Below are experts of layer 8 (counted from 0) of a mixture-of-experts language model. Rows are named router (the router's row for the expert) and show model dimensions 32-63. Each number is 128 + 32 x the weight over its row's rms, rounded and kept within 0 to 255.
After each expert's rows: a language model's description of what the expert responds to. This comes from a sample of Wikipedia text that the model never trained on.

# expert 30
router [114  74 161 178 116 161 145 101 151 124 142 163 168  86 156 155 121  97 115  96 104  63 188 114 107  83 150 124 119 142 145  95]
Prepositions after verbs. Prepositions in, of, on, for, from, at, with following verbs or nouns in prose, such as retired from, around.

# expert 38
router [167 131 141 135 124 137  84 137 191 123 133 156 141  99 136 181 124  44 122  81 126 111 149 103 143  93 154  89 100 137 143  90]
Parentheses and it pieces. Opening parentheses and mid-word pieces it, on, her, ver, as in subst-it-ute, leg-it-imate, ne-it-her, plus line breaks after titles.

# expert 37
router [117  96 125 122 151 156 141 137 208 151 149 179 138 109 144 155 117  76 132 133  80 104 123 109  97 161 141  87 111 135 116 110]
Articles and determiners. Determiners and markers that open noun phrases, mainly "the", "The", "his", "her", "by", opening quotes, and colons after infobox field labels.

# expert 35
router [135 121 160 128  54 167 150 119 145 134 163 138 130  89 115 194 139  62 148 136  97 142 143 117  84  99  87  85 121 133 143 136]
Table spaces and symbols. Spaces, pipes and symbols in tables and statistics, such as ×, ±, ½, en dashes, plus em in F|em|ale.

# expert 24
router [112 150 137 139 110 166 136  78 156 127 116 168 134  86 155 160 143  57 125  88  95 131 122 160  83 112 141 112  98 149 211 120]
Capitals, commas, place names. Commas, capital initials W, G, K, P, and name-internal pieces like Mar-ag-heh, Syn-ag-ogue, Am-st-erdam, plus pipes and numbers in tables.

# expert 49
router [141  91 131 157 124 149  92 105 155 126 125  65  98 135 149 133 137 102 145 110 104  92 124 190 111 124 138 144 117 109 149 111]
Syllables "re", "er", "le". Mid-word "re", "er", "le" and prefixes "de", "re", "pro", "se" (sc-re-enplay, sp-re-ad, Bou-le-vard, S-er-ies).

# expert 36
router [145 119  91 158 110 175 132 154 205 130 200 139  95 134 124 154 144  71 100 146  63 126 141 155 116  80 127 118 125  73 135 111]
Capital initials, accented vowels. Word-initial capitals A, E, I, O and accented vowels inside names, like Guti-é-rrez, Nicol-á-s, Trois-Rivi-è-res, n-é-e.

# expert 13
router [125 162 174 131  86 134 111 112 179  92 132 130 121 131 135 171 164  91 124 118 106  76 145 164  70  93 150 154 127 136 174  86]
Function words, clause links. Pronouns, auxiliaries and conjunctions in running prose, especially "it", "that", "was", "were", "and", and sentence-ending periods.

# expert 28
router [135 161 152 110  96 189 106 139 162 107 126 176  96  75 135 173 142  82  74 136 111  95 140 168  84  91 128 134 124 158 132 164]
Capitals after initial S. Capital letters and W, K, X, Q after S or C in acronyms and codes, plus an in Spanish, e.g. SX, CW, CFO.

# expert 4
router [116 103 145 135  80 125 104 171 155 147 191 122 161 105 187 131 131  83 112 150 131  93 135 128 122 159 141 130  99 115 148  89]
Mid-name u and fragments. The letter u inside surnames and foreign names, plus fragments like in, th, h, and table pipes or spaces, e.g. Čepukaitis, Bundu, Luxembourg.

# expert 8
router [141 105 143 149  97 150 136 121 137 125 131 109 139 106 153 193 144  98 119  87  71 124 101 172  74 130 114 178 138 136 137  97]
Conjunctions and articles. Common function words such as and, or, a, an after is or was, plus mid-word pieces like ri in priests and or in originally.

# expert 48
router [113 104 163 155  42 128 102 166 183 135 126 119  72  98 159 171 117 115 121 115  93 118 129 177 124 152 166 178 113  97 106  97]
Second letters of words. Early vowel or letter pieces just after a word's first letters, like lo-y-alty, ch-ie-f, p-e-ople, U-l-timate, N-e-vada.

# expert 22
router [142 149 109 107  79 179  71 154 122 176 199 113 138  87 150 187 123  88 106 135 141 100 149 161 123 127 140 180 111 116 151 132]
Inner name syllables. Middle syllables of names and words such as an, un, ing, en, all, e.g. Carolingian, Brunson, Greensboro, Brallier.

# expert 52
router [128 102  96 151 128 105  92 132 178 128 122 120  83 101 128 155 181  89 166 116 128 101 132 155 133  78 157 144 121 110 185 137]
R-syllables after capitals. Pieces like er, ar, or, us right after an initial capital letter in names, e.g. Aerospace, Aeroflot, Harris, Bernard, Barcelona.

# expert 56
router [158 110 192 129 114  92 109 147 165 120  94 106  59 125 117 138 168 123 127 105  92  88 187 163 135 136 187 152 103 116 124  98]
Suffix er pieces. The er ending in agent nouns and mid-word er, as in trader, Rider, Reader, Lawyer, temperatures, Federation; also n in ibn and California.

# expert 40
router [162  88 110 124 103 152  95 156 188 175 154 128  94  59 144 184 110  66 120 113  43 131 168 125  82 104 107 103  84 102 136 126]
Line breaks in lists. Line breaks and closing parentheses ending list or table entries, especially football career stats, plus pipes and the, e.g. (0), (3).

# expert 45
router [103 102 182 119 134 127 133 105 162 126 145 159 135  86 116 160 121  36 104 106 104  65 121 148  76 138 123 100 101 163 126 123]
Spaces before numbers. Bare space tokens and open parentheses, mainly before digits or within tables and infoboxes, as in "Time zone", "30 to 50", "12 / (0)".

# expert 17
router [139  88 180 132 115 142 140 137 149 121 187 114 128  71 128 140 117  80 105 110  84  88 176 154 144  95 122 108  69  86 166  86]
Past-tense endings, prepositions. Suffixes ending verbs and adjectives (-ed, -ated, -ical) and the prepositions of, in, at, as in compil|ed, Preced|ed by.

# expert 46
router [144 111 117 133 115 160 114 152 200 145 167 142 133 115 132 177 140  76 111 153 108 132 142 151 109 126 146 173 165  79 171 156]
Word-initial capitals, articles. Sentence- or cell-initial The, A, a and capitalized word starts, plus umlauted letters in names, e.g. The Complete, Münch, Öktem.

# expert 19
router [135 156  88 136  76 185 103 127 169 118 123 161 120  80 186 135 141  30  77 137 123  54 151 161  89 156 166 155 102 155 155 136]
Name syllables "an"/"i". Syllables inside proper names, mostly foreign personal and place names in rosters and tables (Sosl-an, Sarm-i-ento, Sov-i-et, Gill-an).

# expert 11
router [105 159 166 115  88 135 107 104 190  64 129 114 118 103 151 148 150  77 125 134 112  64 135 137  76 102 138 164 102 136 156  89]
Function words, verb endings. Auxiliaries, pronouns and conjunctions in running prose (was, were, is, that, it, he), plus -ing after hav or mean.

# expert 47
router [ 87  97 111 112 143 167 100 136 175 139 166 161 113  88 140 175 136  82 166 140  93  86 148 152  95 139 160 111 106 102 155 122]
The definite article. The word the or The in running prose, often after of, in or on, plus possessive s and by.

# expert 29
router [105 174 121 134  87 177  91 118 187 127 193  82 120  39 164 158 139  88  83 136  77 106 171 151 134 157 179 124  80 144 160 124]
Second syllable of names. Second pieces of names and words right after an opening consonant cluster, such as Cl|us|ia, Excl|us|ive, Netherl|and|s, P|et|er.

# expert 53
router [110 148 129  89 109 157  93 167 161 144 175 110  90  70 134 171 182  69 163  94  75 126 151 176 123 126 138 165  88 119 105 172]
Name pieces after capitals. Letter pieces right after a capital initial in names and foreign words, such as T|ol|edo, Y|v|onne, Bud|ap|est.

# expert 31
router [124 120 151 142 121 150 122  86 164 116 137  71 165  87 180 144 125  83 128  84 105 111 149 148 128 136 154 120  92 157 130 118]
Commas and prepositions. Commas after nouns and titles, and prepositions such as "in", "of", "on", "from", "at" in running prose and lists.

# expert 61
router [148  77 101 120 159 125 129 150 144 169 178 115 118  66 145 162 159 123 126  87 117 100 184 109  98 110 123 164 134 134 175  66]
"or" pieces, coordinate symbols. Mid-word "or" and "ur" pieces (neighb-or-hood, ind-or-ser, Test-or), plus degree, minute and second signs in geographic coordinates.

# expert 20
router [ 98 138 136 120 120 125 137  84 156 106 130 128 148  78 186 142 182  53 118 114  96  84 144 129  97 171 167 138 139 172 129  97]
Clause-ending commas. Commas ending a phrase or clause before and, the or which, as in "typically," and "After the Civil War,"; also an in human and than.

# expert 7
router [152 123 145 128 102 127 145 131 146  98 167  74 142 127 171 124 134  82 136 141 137  92 126 123  96 139 146 184  94 105 180 112]
Vowel "u" pieces, tables. Mid-word "u" after a consonant (ca-u-ght, circ-u-it, Ob-u-asi), plus table pipes, spaces and closing brackets in tabular or foreign text.